Below are experts of layer 3 (counted from 0) of a mixture-of-experts language model. Rows are named router (the router's row for the expert), up (a neuron's input weights, with its number) and show model dimensions 128-255. Each number is 128 + 32 x the weight over its row's rms, rounded and kept within 0 to 255.
After each expert's rows: a language model's description of what the expert responds to. This comes from a sample of Wikipedia text that the model never trained on.

# expert 46
router [166 130 162 160 107 157  79 167  84 163 104 125 121 188 192 139 136 179  72 106 107  97 102 166 121  59  89 165 145  82 192 170  68 168 121 177 135 109 165 129  83 151 173 117 105 101  89 134  75  91 106 108 122  84 144 110 137  88 108 118 173 142 173 132  74  87 149 144  91  96 123  86 132 117 133  80 101 157  74 106 141 139 110 142 109 104  64 174  94 147 169 156 141 134 152 143 115 124 149 190 128 121 135 153 162  86 122  70 152 121 107  94 121 162 111 102  90 178 103 156 176 154 168 114  84 182 185 120]
up0 [156 170 101 179  83 157  84  84 112 159 163 147 101 154 148 173 181 126 119 144 106  94 131 161  95 131 140 170 115 103 130 156 127 129  99 141 184  95 163 100 105 155 157 103 101  89 129  93  98  99 120  90  68 111 166 112 105 107  92 156 152 176 154 176 153  93 172 162 104  88 118  80 167  92  88 116  89 154  67 108  78 159  87 173 109 173 140 152  83 160 156 137 155 156 156 159  82 169 175 165 121 119 142  90 168 116 103 109 109  94  97 107 101 161 111  94  88 138  81 150 150 168 150  84  81 143 145 168]
up1 [141 168 130 160 123 131 103 113  84 138 139 144  93 137 164 145 165 136 113 151  55  86 110 162 114 122  93 139 134  69 112 149 111  83 104 143 176  96 197 110  84 170 179 100 137 110  95 113  91 115 141 133  89 119 152 120  83  94  96 179 147 164 132 152 126 130 164 187  97  92 122  96 160  95  89 142  94 166 107 101 108 167 109 171  90 143 163 156  73 187 158 125 156 164 102 166 116 171 152 183  96 129 124 130 139  99 117 122 119 131 113 138 102 177 118  53  82 176  71 153 127 168 108  93  76 113 163 160]
up2 [141 164 110 154  88 152 106 115 118 186 150 149  82 145 159 176 161 106 105 161  98 102 101 150  75 109 139 165 102  94 125 144 111 133  85 130 182 106 142 120 105 157 163 131  97  98 139  86 104  94 101 107 110 106 178 102 127  84  79 136 141 190 152 173 131  87 166 174 110  94 114  88 158  87  88 109 108 175  93  94  83 143  67 182  95 158 118 140  96 157 158 126 189 172 137 173  95 157 144 147 134 105 165 108 159 125 114 119 103 114  96 107  78 176 113  87  61 146 103 167 145 146 162  87 104 131 120 162]
up3 [147 188  99 155  93 154 117 114 110 161 167 154  99 141 133 169 150 158 116 154 119  98 106 155  72  88 137 163 108 100 122 134  97 134  77 136 189 124 163 128 129 156 150 151 104  86 102  98  77 108 122  82 103 116 182  95 119 121 111 148 134 178 123 202 148 100 141 163 115  85 134 128 144  84  65 127 100 158 111  86  76 148  56 197 102 157 112 164 108 116 161 156 170 155 137 180  87 149 143 146 163 110 151  87 137 108 112  93 109  93  83  95  56 142 123 101  72 152 100 141 153 152 149 118 107 153 126 156]
up4 [137 169 114 154  99 148 102  93 119 158 150 159  76 157 153 152 156 147  93 144 105 101 132 172  92 130 129 176 112 130 106 144 137 135  93 127 184 107 141 110  96 172 149 116 120  92 146  95 116 113 119  79 106  92 165 103 145  98  91 145 135 179 138 189 114  96 145 159 121  84 103 115 161  75  90  79  97 171  97  91  84 176  81 187  98 157 137 151 107 146 142 166 164 150 147 179  75 142 168 193 143 127 177 114 145  97 101 112 116  98  83  94 110 148  97 104  85 166 102 124 157 152 164 101  95 153 128 165]
up5 [183 185  83 150  81 144 113 107 120 130 156 126  83 167 148 154 165 126  86 150  99  95 134 145  90 140 134 168  95 116 125 134  79 132  99 121 172  90 173  96  90 171 162 143 105  74 124  98  95  97 124  77 102  91 165 109 108  80  88 143 129 161 145 175 149  92 136 166 114 102 115  99 143  82  85 113  92 185  97 108  82 147  91 183 116 162 117 142 104 144 155 127 171 145 146 186 104 161 158 167 137  97 127  96 165 112 118  89 122 117  98  99 108 166 133  88  95 166 136 129 157 145 164  96  80 132 149 166]
up6 [157 160 122 173  49 143  95 115 120 159 152 140  89 111 126 151 195 133 103 167  92  89 117 165 108 116 107 178  99 109 122 128 110 157  98 119 176  92 169  85 117 164 175 115 128  96 119  94  99  84  95  96 104 109 157  85 113  79  77 122 142 151 129 152 147  93 161 148 101  97 120  93 169  77  77 138 101 151  74  85  84 143 113 158 104 155 126 138  93 139 161 137 169 172 120 174  83 163 144 161 136 137 120 109 147 118  82 102  95 102  88 101  88 150 102  56  96 119  95 153 126 153 151  91 112 136 111 165]
up7 [127 188  82 156  91 178 118  94 120 166 148 156  94 121 154 171 172 123  90 152  89 106 119 171  77 122 146 184  90 112 104 131 127 134  85 110 157  92 152  67  92 166 128  92 118  96 131  85  96  99 124 109  98 101 184 101 111 117  73 169 157 170 136 175 162  85 152 170 120  78 132 122 148  81  88 107  75 149 110  93  91 137  92 177 120 173 145 142 112 169 144 153 138 140 144 175  95 173 155 156 136  96 117 105 155 112 101 113 125 116  66 100  91 146 109  97  89 133 122 157 170 133 144  87  99 128 122 196]
What it handles: Digits five to nine

# expert 23
router [189 142 141 176  93 164 104 166  78 161 129 102 108 180 166 133 146 165  75 134 116  71 138 164 117 109  83 156 139  71 117 147  86 178  99 165 148  92 166  99 106 168 168  95 108  89  80 114  78  86 100 106 114  68 159 113 130  89  98 118 156 137 172 133 134  97 180 137  60  89  84 113 152 121 107 101  93 167  97 114 139 158 142 147 117 111  81 192  91 148 137 158 146 144 146 168  95 177 146 155 125 127 123 110 170  88  96 109 129 148  98  80 107 165 119  80  76 155 124 165 154 152 168 102  92 136 178 138]
up0 [144 160 117 164  98 145  75 108 108 148 122 126 113 168 146 187 153 150 121 114 113  86 115 136  93 109 155 151 114 129 156 157 113 170  73 159 175 106 180 107  78 157 166  98  97 103 154  76  75  65 134 112 104 126 144 104 102  98  84 153 138 139 146 181 128  85 136 126 112 109 183  81 166  90  86 103  86 173  98  85  83 155  87 179  91 147 134 117 106 156 178 143 148 119 155 158 126 169 115 169 128 106 143  89 163 143 113  90 128  85  77 101  88 159 111  61  81 177 110 149 174 145 165  89 115 144 126 186]
up1 [136 161 105 146 119 168  87 101  95 173 114 135  82 143 156 171 172 169 116 126  91 109 106 159  77  94 161 172 128 112 145 175 110 178  74 125 160  97 161 104  91 162 148 108 106  79 133  93  96  89 131  98  81 111 165 102 106  89  95 155 148 160 147 172 113  78 143 172 108  96 171 118 152  75  76  92  85 161  88  93 103 157  92 161  80 140 138 153 107 164 172 171 144 145 196 183  97 133 146 179 136 111 156 123 157 117 134  80 131  91 102  88  84 161 104 111  85 145  99 136 168 168 144 104 104 150 127 174]
up2 [141 143 105 160 101 158  98 101  94 160 143 130 101 163 135 153 183 155 114 121 109  90  70 156  91 101 164 154 123 130 150 170  90 151  86 147 160  90 168 130  87 163 172 123  72  88 133  81  98  97 151 123  76 118 156 106 114 107 108 151 163 177 154 161 114  91 131 174 108  89 146  86 157  73  83  95  96 159 106  62  73 160  71 151  83 151 117 148  92 142 198 170 142 132 160 147  98 120 152 175  92 104 153 112 173 135 111  89 116  95  89 103  71 148 119  98  73 176  97 121 176 136 142 121  91 179 113 184]
up3 [141 160 109 172  99 140 116 140  74 166  87 136  91 146 174 163 134 163 118 138 124  97 112 174 121 105 119 162 116  66 107 139 118 107  91 111 158  94 181 124 106 171 211 153  99  39  97  95 114 117 163 161 122 133 139 128 105  98 108 158 175 146 149 136 143 107 141 150   2 118 117 103 118 155 109 139  72 183  56 119 104 157 124 151 119 121 127 162 107 153 142 156  91 141 120 113  92  98 165 160 110 127 145 158 193 115  96 140 140 121 102 107 113 171 145  68  97 151 114 179 154 124 120 114  96 138 157 163]
up4 [179 141 131 145 121 164 138  88 125 132 204 131 106 152 110 174 176 197  83 104 123 146 141 112 100 112 137 142  77 137 171 132 131 181  75 124 167  71 144 108 105 173 123 115 140  84 148  76  81  91 193 132  82 114 134  77 139 100  77 130 122 149  92 138 158  99 160 133 113  93 159  56 149 142 122 114  97 144 103 140  95 125 109 174  98 162  92 146  87 167 156 140 216 125 115 171 105 135 157 114 130  96 125 133 150 150  86  81 166 129 102 102 125 138 116  89 119 125 105 131 164 132 146  96 113 116  85 144]
up5 [124 156  75 139 118 171  94  94  89 171 142 101  91 114 148 152 137 132 114 102 115  65  73 159 103 105 176 164 149 151 146 159 119 130  75 137 173  86 132 118 107 148 156 117 112  81 132  88 107  69 162  94 104 103 193  95  70  94  93 140 120 159 134 162  94  93 145 164  89 100 173  89 126 115  95 122 117 158  93  85  91 128 107 166 108 151 112 123 102 184 172 152 112  92 167 174 108 158 164 161 104 122 154  72 165 157 154  99 121  94  97 106 103 165 121 113  95 174 104 146 179 130 144  97 116 144 154 170]
up6 [139 159 119 128  97 153  95 116 106 155 146 122 101 161 154 156 162 151 129 148 132  91  88 159 100 123 156 162 121 130 150 174 100 159 112 159 194  79 155 126  86 158 167 119 104  94 132 105  88  77 138 125 109 125 147  95 106 117 108 122 124 181 141 176 127 101 104 159 115  97 143  72 161  84  73  87  97 180  88  91  93 168  79 164  81 139 109 125  92 146 175 178 152 139 149 182 102 131 139 148 146 101 169 126 192 149 132 112 120  95  76  83  97 166 115  93  87 167  66 137 155 147 166 124 115 151 123 184]
up7 [153 151 117 156 126 163  89 126 130 152 172 140 104 167 137 168 156 152 124 156 120  74  64 139  72  69 126 145 144 103 164 164 112 136 101 147 175  85 182 135  89 168 135 124 115  90 141 104 108  97 136 105  55 123 148 123 118 116  98 158 126 182 137 171 106  94 143 166 101  66 141  88 133  81  78 100  73 170 106 101  99 148 101 167 107 131 154 132  80 143 161 150 165 119 160 148 111 134 131 167 134  94 158 123 152  99 175 108 104 115  56  74 106 167 142  73  96 144  88 128 155 144 150 128  62 156 146 162]
What it handles: Digits inside numbers

# expert 58
router [164 139 116 131 125 146  90 126  92 168 131 122 109 154 124 160 141 135 111 129 108 116  81 143  90 122 108 169 110 108 152 162  87 139 112 151 139  54 163  88 107 153 134 134 107  83 109 106  87 113 128  95  86 103 156 125 163 125 111 127 151 161 198 133  57 104 149 115 120 106 129 111 155 107  72  63 118 153  84  94  95 172  65 151 120 139  83 177 101 134 128 156 145 162 128 143  76 174 144 153 129 136 158 121 160  93 105 133 164  88  99  97 111 172 101  87 108 179  97 126 182 145 192 121  71 142 140 180]
up0 [141 128 182 144 117 117  94 121 151 126 139 121 144 132 175 119 115 160 121  59  94 122 140 164 110 114 208 177 133  66 100 156 188 131 146 159 171 140 113 171  97 107 140  89 109 116 117 136 115 122  93  51 130 122 186 121 152  99  87  92 192 109 130 129 144 106 164 152  99 118  88 123 112 160 152 133 114 161 109 103 122 150 126 154 104 108 173 184  99 124 146 189 142 176 133 145  64  94 197 159  85 150 132  83 117 113 101 125  87 126 105 145 104 171 128 156  84 143 145 185 107 203 155 113 196 228 148 100]
up1 [138 167 168 159  76 169 115 163 150 161 102 170 131 150 154 115 170 189 106 117  97  93 161 183 130 107 160 163 129  84 121 169 124 198  79 151 158 126 100 122 102 165 176  92 104  78 148 125 109  90  87 104 150  87 152 123  74  89  72 128 153 156 117 173 135 101 141 181 114  93  92  92 181  73 125 101 103 163 118  72  94 123 160 175 106 122 145 136  95 182 174 159 182 112 166 172  81 107 191 144 151 103 120  86 140 127  96  79 102 157  83 106 101 163 114 113  74 167 110 181 139 175 100 111 126 169 160 140]
up2 [158 161 137 145  89 208 124 132 121 150 103 183 116 152 189  97 187 165  95 144 111  72 142 146  98 138 147 126 142 111 148 142 114 170  74 137 167  71  95 110  76 163 152  73 123  81 105  91  81  83 105 125 151 134 172 137  93 106 102 129 164 171 105 157 119  99 126 176 109 100 115  97 150  52  92 102 119 165  88 100 111  86 169 133 104  77 147 110  79 163 177 129 165 153 138 172 126 119 150 139 139 112 123 168 171 107 113  92 133 133 104  99  96 175 105 125  95 171 115 163 168 157 144 102  97 171 142  97]
up3 [162 162 144 177  75 166 107 147 130 154 119 186 149 179 152 133 192 161 114 123 100 102 159 165  99  89 134 151 137 130 104 198 110 179  44 156 183 149 109 166  90 170 156  95 112  90 123  73  63  90 125 114 133 105 181 108  82  92  73 150 156 134 127 157 139 112 130 132 140 110 126  79 195 116 145  83  72 163  78  89 111 148 144 165  92 120 168 136 113 162 184 151 178 142 155 172  90  75 159 168 141  87 137  94 164 106 101  86 131 148  89  72 106 164 117 143  98 168  98 143 139 171 142  88 117 157 143 125]
up4 [149 155 165 181  77 157  83 162 127 184 150 157 107 159 185 121 164 167  81 125 107  87 133 184 110  76 143 182 159 107 132 176  93 143 102 148 175 111 121 173  80 146 161  87  68  83 113 108  85  93 102 105 133 120 180 118  87  79 100 127 151 127 125 179 134  94 125 165  94  86  71  96 158 114  89  97  79 157  86 106  95 139 154 172  77 102 122 136  87 176 152 156 194 131 161 160  90 126 165 164 144 101 120 142 171 139 108  89 116 139  77 102  78 171 132 140  86 147  69 149 117 170 126 107 111 150 163 138]
up5 [175 175 150 156  96 138 139 140 106 153 143 145 112 187 175 125 178 181  98 142 111  97 167 151 114  87 184 146 153 130 138 166  93 176 110 183 178 122  98 143  95 161 155  72  84 113 120 117  93  84 118  91 143  79 163 126 107  83 116 149 175 148 120 189 147 112 147 145 100  93  98 119 183  82 117  87  87 160 102 113 110 152 167 161  87 104 113 152 100 181 169 169 164 148 163 200  74 117 143 151 145  93 114 172 152  99  99  91 144 148  94  97  95 143 119  84 113 151 112 199 160 139 121  73  92 162 160 115]
up6 [178 177 148 160 110 187 108 135 138 162 156 144 124 171 154 122 184 190 107 117 115  75 158 158 129  88 156 147 145 102 121 162 114 178  73 180 182 140 111 143 106 153 159  66  79  85 120  81  87  77 111 108  92 116 148 111 101 107 121 148 124 126 113 178  99  92 141 146  95  95 105 103 160  85 140 117  99 180  98  95  81 144 146 174  87 133 172 117 109 159 151 151 159 114 159 184  87 124 175 174 133 115 133 124 157 122 132  81 140 146  74  90  93 169 108 113  72 144  92 171 131 163 131 116 138 157 145 146]
up7 [176 177 152 161  62 179 109 158 127 182 103 123 123 144 144 126 152 154 112 139 127  96 160 165 106  92 133 163 159 115 105 155 100 156 111 158 174 131  76 141  87 198 164  93 102 107 147  72 101  96  97 129 142  83 152  97  94  76  69 134 169 140 120 162 149  92 174 157  83  80 107 124 139 120 137 103 104 157  96 116  86 160 160 176  74 114 145 147  79 151 179 146 147 131 178 163  78 139 150 176 139  89 135 131 151  98 102  78  82 151  65  88  89 156 141  96  91 184 104 183 152 158  92 104 111 163 175 129]
What it handles: Definite article

# expert 36
router [144 174 105 164 105 177  54  86 134 188 132 165 116 149 212 137 135 162  87  96 100 115  75 138 127 118 124 136  91 107 167 176  69 138 107 145 149 105 135  94  86 153 145 100  83  94  98  99  87 109  92 116 103 100 167 113 161 105 104 129 156 136 170 183 137  67 141 134 102 115  85  38 149 123  98  64  94 165  86 100 119 114 110 164 106 111 128 174 113 160 173 180 142 135 163 153 106 160 146 179 124 140 151  70 198 108 104  97 181 128 101 133 122 169 120 114  77 180 101 123 136 147 149 102  96 191 137 125]
up0 [200 120 166 128 102 159 140 178 102 144 161 112  87 180 114 150 175 179 103 125 123  90 151 169  88  88 127 167 150  97 124 164 110 167  89 184 156  70 119 126 101 168 151  95  94  77 128  98  90  97 127  84  85  99 157 111 138  88  84 152 143 114 164 127  95 109 163 154  93  93 112 152 157  90 111 103  82 185  97 111 109 133 155 193  93 139  93 137  93 150 143 159 183 163 120 175  97 140 152 144 135  93 135 160 162 113 109  83 104 127  76  89  94 176 112  82  93 136 119 159 159 165 171  79 101 130 158 166]
up1 [175 140 144 149  64 171 144 184 113 137 107 103  89 187 113 137 157 182 111 142  90  93 143 164 117  98 135 169 177 101 134 153 131 213  60 166 125 106 128 120 110 213 154 114 100  88 133 108  77 101 137 112  93 131 140 120  99  86  72 134 180 132 150 152 103 119 157 144 117 113 119 137 158  89 124 140  65 167  95 114  93 145 112 185 103 103 102 152  85 163 157 153 152 161 135 190 100 158 164 156 116 108 129 153 149 108 110 103 104 119  87  79 125 162 126  75  93 138 143 141 170 163 158 100  86 107 157 176]
up2 [182 162 144 155  71 149 116 158  77 170 133 131  85 169 143 148 176 159  85 139 112  74 136 181  96 104 131 173 158  84 124 168 111 138  93 149 137  72 124 119  86 161 177 117  82  86 115 116  93  99 133  77  82  97 150 115 110  96  91 126 155 144 159 137  83 100 165 163  89  95 113 157 154  93 100  82  79 164  97  88  98 155 115 169  95 134 108 165  83 160 139 159 179 173 148 154  95 132 164 167 139 104 133 154 164  98 112  90 112 126  80  79 100 167 137 104  89 140 104 179 163 176 163  96 103 129 187 163]
up3 [143 116 146 153  91 134 106 159  90 153 156  99 108 164 144 146 171 157  79 148  93  97 124 172  83  70 151 165 162  77 110 145  98 162  88 165 163  78 134 120  97 185 160  87 110 110 122  98  92  96 119  75  91  83 172 110 131 108  80 123 180 161 167 135  68  94 169 163 102  82 103 159 150  87 114  91 108 172  90 103  87 162 104 181  86 152  95 166  83 182 138 156 179 150 136 181  81 173 155 161 152 101 168 163 155 125 107  85 116 103  91  86 102 149 116 118  83 139 105 134 159 194 184 103 102 129 168 144]
up4 [176 164 174 156  81 139 132 142  84 148 137 120  93 158 157 153 151 170  99 160  91  71 123 161  79  80 121 185 176 111 123 157 123 135  79 182 172  73 140 136  89 163 157 100 113  82 120  79  95 112 121  90  86  93 155 128 112  98  87 130 159 131 140 132  75 118 150 143  97  79 120 157 147  68 108  75  72 158  78 116  85 193 119 161 123 147 110 161  69 144 155 172 178 144 149 164  94 161 162 151 137 117 138 165 153  89  80 105 122 135  72  94 119 161 128 123  87 143  94 174 163 173 197 111  74 125 155 154]
up5 [164 135 138 141  71 121 127 156  77 165 135 111  94 167 160 153 171 141 106 158 111  87 148 169  87 120 145 140 162  99 108 145 115 183  76 150 178 100 119 122  94 178 167  83 113  81 104 107  83  62 134 108  91 100 149 106 117  81 109 113 174 154 148 132  82  89 196 152 100  89 120 137 158 104 117  89  88 150  88 108 106 167 125 161  76 119 101 148  61 167 134 144 195 174 149 179 103 145 125 126 155  94 138 143 180  86  87  94 116 133  69  85  97 158 143  76 105 162 107 174 140 168 188 113  86 118 163 159]
up6 [151 108 139 134 146 171 187 109 114 114 134  82 119 169 135 143 149 148  64  94 116 100 108 184 122 144 151 168 177 128 165 171  81 151 114 198 161  49  75 124  69 141 138 123 124  62 160 144  49  93 150  66 108 137 140 135 150  99 114  93 119 127 125 151 107 132 133 153 129  75 104 141 167  77  83 102 102 155  84 121  92 148 125 175 129 112 131 138 123 166 135 199 148 131 100 160  78 155 153 189 140  80 181 179 171 150  98 105 123  60  84 124 142 141 143 126  87 163 144 147 203 179 196 133  52 197 125 129]
up7 [179 132 142 146  78 137 131 150  99 172 139 120  93 161 118 156 179 165  70 125  80  79 125 186  61  92 140 178 170  88 127 168 128 167  92 152 139  96 132 137  74 171 177  95 120  98 122 121  90  92 124  98  80 107 151 103 135 104  85 142 156 130 141 141  64 107 182 139  88  98 147 148 153  73 130  85 112 176  98 106  90 166 112 188  96 139  92 140  76 162 145 159 172 144 151 172  93 140 155 166 131  98 124 177 155  98 109 105 106 123  67  87  84 173 139  94  74 134 119 170 158 161 166 122  83 133 161 151]
What it handles: Coordinating conjunctions

# expert 2
router [171 141 143 199  94 153 107 143  78 154 113 125 125 166 155 153 153 146  61 120  93  88 114 180 126  74  96 149 150  88 150 186  84 162 106 159 162 106 166  87  77 188 154 115  95 114 100 119  72  70  84  91 100 104 190 113 119 100 112  79 149 145 164 128 109  83 182 154  83 103 113 112 130  98 118  90  89 149  88 113 124 149 121 136  94 129  86 165  79 159 150 167 149 135 145 157 112 141 138 157  92 156 126 141 194 110 114  97 152 137 102 108 114 178 107  90 117 154 118 152 177 151 176 111  80 117 183 155]
up0 [120 176 128 128 120 127  71 109 110 154 120 137 112 155 170 136 179 157 105 123 108  79 109 160  86 138 116 174 140 104 132 182 117 160  95 173 180  93 141 129 113 178 166 106 102  89 123  85  83 120 120 131  85 106 131 134 107  99  93 163 161 149 164 172 144 100 126 136 126  90 130  97 138 112  82 101 100 186  89  70  69 154 102 157 103 132 125 144 104 151 172 180 172 143 136 157  95 143 161 175 161 104 131 105 123  92 121  99 106 107  73 108  88 175 143 100  81 171  85 132 168 162 164 119 100 141 131 170]
up1 [132 164 137 129 109 164  88  99 141 172 143 116  96 158 169 147 155 170  92 109 118 104 107 156  70 119 112 152 129 108 121 163 121 160 106 152 158  79 139 103 107 173 157 112  95  91 121  84  89 105 115 110  79 101 148 131 118  78  92 166 165 158 165 174 128  92 130 129 100 107 108 107 146 104  72 110  88 200  97  61  84 170  86 172  99 139 119 168 117 167 154 180 149 135 133 164  77 154 153 166 154  90 144  82 156 106 103  84  82 118  65 109  85 141 139  90  87 168  91 147 170 135 151 108 100 159 109 190]
up2 [114 165 144 117 105 159  99 127 106 151 124 122 108 169 173 134 165 147  92 134 107  96  96 145  65 115 110 165 126 100 104 164  94 163 127 146 157  85 146 104 114 168 152 126  88  84 124  86  70 103 166 116  74  94 137 107 125 104  63 157 160 135 130 162 133  88 108 145 109  90 134  96 143  98  89  65  85 196  59 110  79 167 109 182  87 125  99 166 109 169 166 184 160 140 144 166  62 148 156 159 144  84 124 128 155 104 104 102 105 124  72 120  94 156 112  93  73 168  78 128 169 152 150 106 100 146 161 180]
up3 [117 173  92 168  68 129  77 125 116 142  96 148  94 112 142 124 173 164 178 189  62 105  80 134 106 164 143 157 169 142  65 146 113 179 103 139 165  92 144 121  99 162 167 141  62 118 112  86 113 103  94 112 122 137 180 126 107 106  86 131 152 179 147 161 147 121 119 144  76  82  95 123 161 103  97 123 105 175 129  96  97 146 116 153 116 121  83 133  71 114 141 182 158 188 169 107 103 127 181 138 117  91 125 118 132  62 100 107 115  95  82 173 109 158 145 100  90 117 116 186 158 166 156 121 122 202  81 161]
up4 [117 168  94 120  72 144  62 104 128 163 128 133  85 117 168 101 154 149 125 173  59  84 124 141  98 149 100 169 176  61  88 135 114 157  86 151 143 100 148  91 121 154 165 115  79  75 123  77 105 124 110 150  99 129 148 134 138 118  58 150 158 170 158 149 163  88 120 142  92  97 143 115 131 107  78 102 117 171 113  95 103 171 106 179 113 114  95 140 101 143 141 180 152 203 165 149 115 142 193 163 131  80 142 113 126  67  92 120  90  90  86 133 106 169  93 122 103 161  70 157 159 175 143 129 104 154 136 181]
up5 [156 185 151 117 113 144  80 126 114 182 116 139 126 161 191 127 151 168  86 123 127  99  95 163  68 134 120 185 136  81 145 155 108 155 110 155 159  81 145 102  85 158 172 119 100  59 114  74  85  99 117 101  80 104 127 113 145  86 104 150 169 150 164 169 128  95 121 136 130 125 123 113 161 140  86 106 101 175  93  89  84 170  72 193  89 126 104 169 113 160 165 159 158 146 133 177  77 148 161 160 165 107 152  99 139  90  87 103 103  90  80 109  91 174 130 120  77 168 103 135 168 145 155 114 109 178 111 183]
up6 [120 184 142 110 103 159  98 110 108 166 124 105  98 162 171 151 159 152 102 147 126  75 116 135  69 132 135 173 133  99 152 152  79 156 109 152 173  85 149 116  90 157 167 143  74  85 128  85 102  95 102  95  85 101 148 129  92  68  86 153 141 171 158 167 155  91 121 117 106  84 146  97 130 102  86  90  86 155  99  78  71 174  81 165 105 146 123 167 126 156 166 160 158 136 138 145  84 161 146 151 136  93 130  85 133  98 120  88  96 126  79 120 112 170 130  93  82 187  68 134 167 139 176 140 122 149 134 179]
up7 [129 211 130 108  94 172 105 120  80 173 112 132  92 121 162 155 154 176 127 144 108  75  72 144  82 100 117 164 145 113 101 144 128 138  97 152 190  79 129 128 111 168 162 144 102 101 120 108  99 125  92 108  92 101 149 132 101 105 110 131 168 157 133 185 134 101  92 111 127  90 108 100 143 118  80 106 101 177 102  88  82 149  73 155  81 115 111 151 116 142 165 194 157 150 164 126  79 154 125 146 124 110 122  92 104 101 101 104 128  97  91 168  78 169 114 123  93 131  67 173 171 189 146 125 130 153 129 174]
What it handles: Digits inside years

# expert 24
router [162 161 144 172 118 177  73 132 106 183 128  96 107 162 157 152 143 161  94 121 122 116 136 180  90  83 123 179 138  86 141 176  68 149  98 144 158  83 142 117  89 150 153  96  89  69  90 118  72  83 100 106  90 105 160 106 119  87 105 111 135 157 178 159 105  82 163 144 101 107  97 113 160  91  99  76  84 181  91  83 103 154 109 144  74 126 118 191 107 171 166 156 135 148 168 156 104 153 157 158 154 106 147 146 170 105  98 105 179 154 112  61  82 166  99 119  91 166  95 153 154 151 165  91  92 151 161 163]
up0 [141 115  90 137 122 148 144  94 100 125 160 143 119 139 133 150 161 139 117 122 112  84 130 179 132 108  83 162 119 107 112 212 123 146 115 178 175 111 102 102 112 130 136 128  99  89  90 126 110 116  91 115 124 121 146 128 144  98 112 155 151 153 117 156 114  99 153 134 126  71 114  89 127  95 135  98 115 148 109 108  82 134 117 133 100 118  52 134 118 158 160 174 169 134 142 183  59 166 133 116 151 112 148 120 137 117 113 101 180  93  59 131 107 140  77 108  75 201  76 133 184 168 169 117  77  97 182 207]
up1 [ 94 138 141 154  87 168  68 100 115 150 208 166 124 150 160 196 194 140  93 130 104 117 116 166 124 113  91 164 164 113 157 141 151 171 107 238 165 107 136 122  91 170 140  96 124 110 142  98  70  91  94 100 103 116 156 143 121 101 105 128 154 141 151 177 156  89 155 120 122 110 134  72 160  74 103 103 112 131 107  79  46 160  96 160 126 121  99 156  85 132 169 142 140 101 143 168 121 131 128 190 153 125 120 123 138 114 102 103 152 141  85 119 107 145  96 113  73 156  84 208 145 187 151 119  77 110 145 157]
up2 [185 153 134 149  94 136 128 104  78 139 145 165 110 135 165 148 147 153  86 153  79  96 122 176 118  94  97 140 103 125 150 160  80 149  79 116 183 135  88 123 115 157 154  90 104  96 111  98  74 112 126  77 113 130 163 130 149 110 112 124 154 111 131 149 169  89 172 134 121 126 106 131 181  88 124 101 135 150  55 124  84 157  85 138 113 116 115 148  75 123 132 148 172 128 133 198  90 142 135  94 173 162 104 121 144  84  84 136 159 143  69 121  86 149 100 126  77 160  73 185 142 157 193 109 100 162 190 123]
up3 [140 124 112 125 119 113 110 127 150 158 140  92 139 184 151 177 149 148 123  93 113 140 111 226 159 100 155 142 105 101 138 125 118 116 130 123 109 113 152 148 120 134 201  78  84 128 143  76  80  39  94 122  77 137 162 111 138 125  93 105 129 108 152 168 115  75 146 107 116 114 128  87 156  81 118 110 140 104  82  55  66 171 139 215 144 107  98 142  98 175 149 178 152 116 190 133 143 110 152 152 175  77 144 110 148 112 127 111 116  84 104 105 140 189 128  82  88 190 132 131 121 160 138 140 120 140 157 181]
up4 [166 144 164 155  99 176 130 131  78 177 152 134 134 155 107 154 143 131 108 167 111  68 122 191  83 120 104 145 152  99 138 184  99 131 123 183 166 100 139 138  80 161 142  99  94  94 122  98  79  73  89  83 115 113 170 140 167 107  78 103 156 210 143 135  93  98 164 158 126  91  95 117 184 103 109 118 109 164  96  94  99 173 139 153  87  92 118 166  89 170 170 153 178 156 185 189  61 164 185 155 115 141 112 115 190  97  96 111 148 101  98 135  68 181 111 105  76 147 119 135 142 175 122  93  86 133 150 153]
up5 [140 107 134 151 141 111  76 144 157 157 104 103 133 203 125 130 147 115 166 143 111 141  83 159 147 132 128 114 141  58 118 147 182 136 136 157 127 155 169 102  79 154 197  87 132 186 143 117 132 114  90 118  94 155 136 122  65 118  79  77 129 135 139 161 100 107 142 159 114  99 123 107 126  41  86 137  94 159 114 135  30 142 168 193 164 114 166 127 105 152 160 133 148 129 128 131 134 104 153 141 147  80  86 116 138 124 110 122 129  66 128  89 128 128 138  85 102 140 135 119  99 135 170 158  76 209  93 159]
up6 [192 131 178 160  99 147  66 134  65 153 168 123  96 163 173 136 161 164  83 129 115  83  96 169 137 104 152 190  88  84 184 161  99 161  60 211 139  60 144  69 100 171 165 123  90 123 115 124  87 110 139  88 115 100 171 119 150 128  91 143 138 158 160 140 101  83 127 163 136 100 118  85 148 102 117  73 112 159 106  96  79 151 127 148 104 105  57 137  95 154 159 170 139 151 167 174  83 141 131 132 166 118 111 143 173 127 111 115 137 101  85 115  62 132 115 146  60 170  83 154 147 172 120 131  96 121 168 121]
up7 [170 120 124 108 120 189 113  96 138 137 151 199 105 137 150 126 140 162 110 162 114 146 159 162 122  57  67 169 148 141 179 187  95 195 105 206 166 113 110 180 129 148 137 147 157 107 163  71  97 115 141 105 134 138 167 130  98 110 113 167 147 146 109 166 167  55 161 120 132 115 151 108 146 151  86 136  78 169 103  85  91 160 100 145 100  67 121 174 109 170 138 158 156 137 129 131  65 155 125 181 136  88 127 160 150 103  89 115 149  91  93 114  61 143  94 121  65 148 110 130 169 149 118 147 109 170 139 140]
What it handles: Film director credits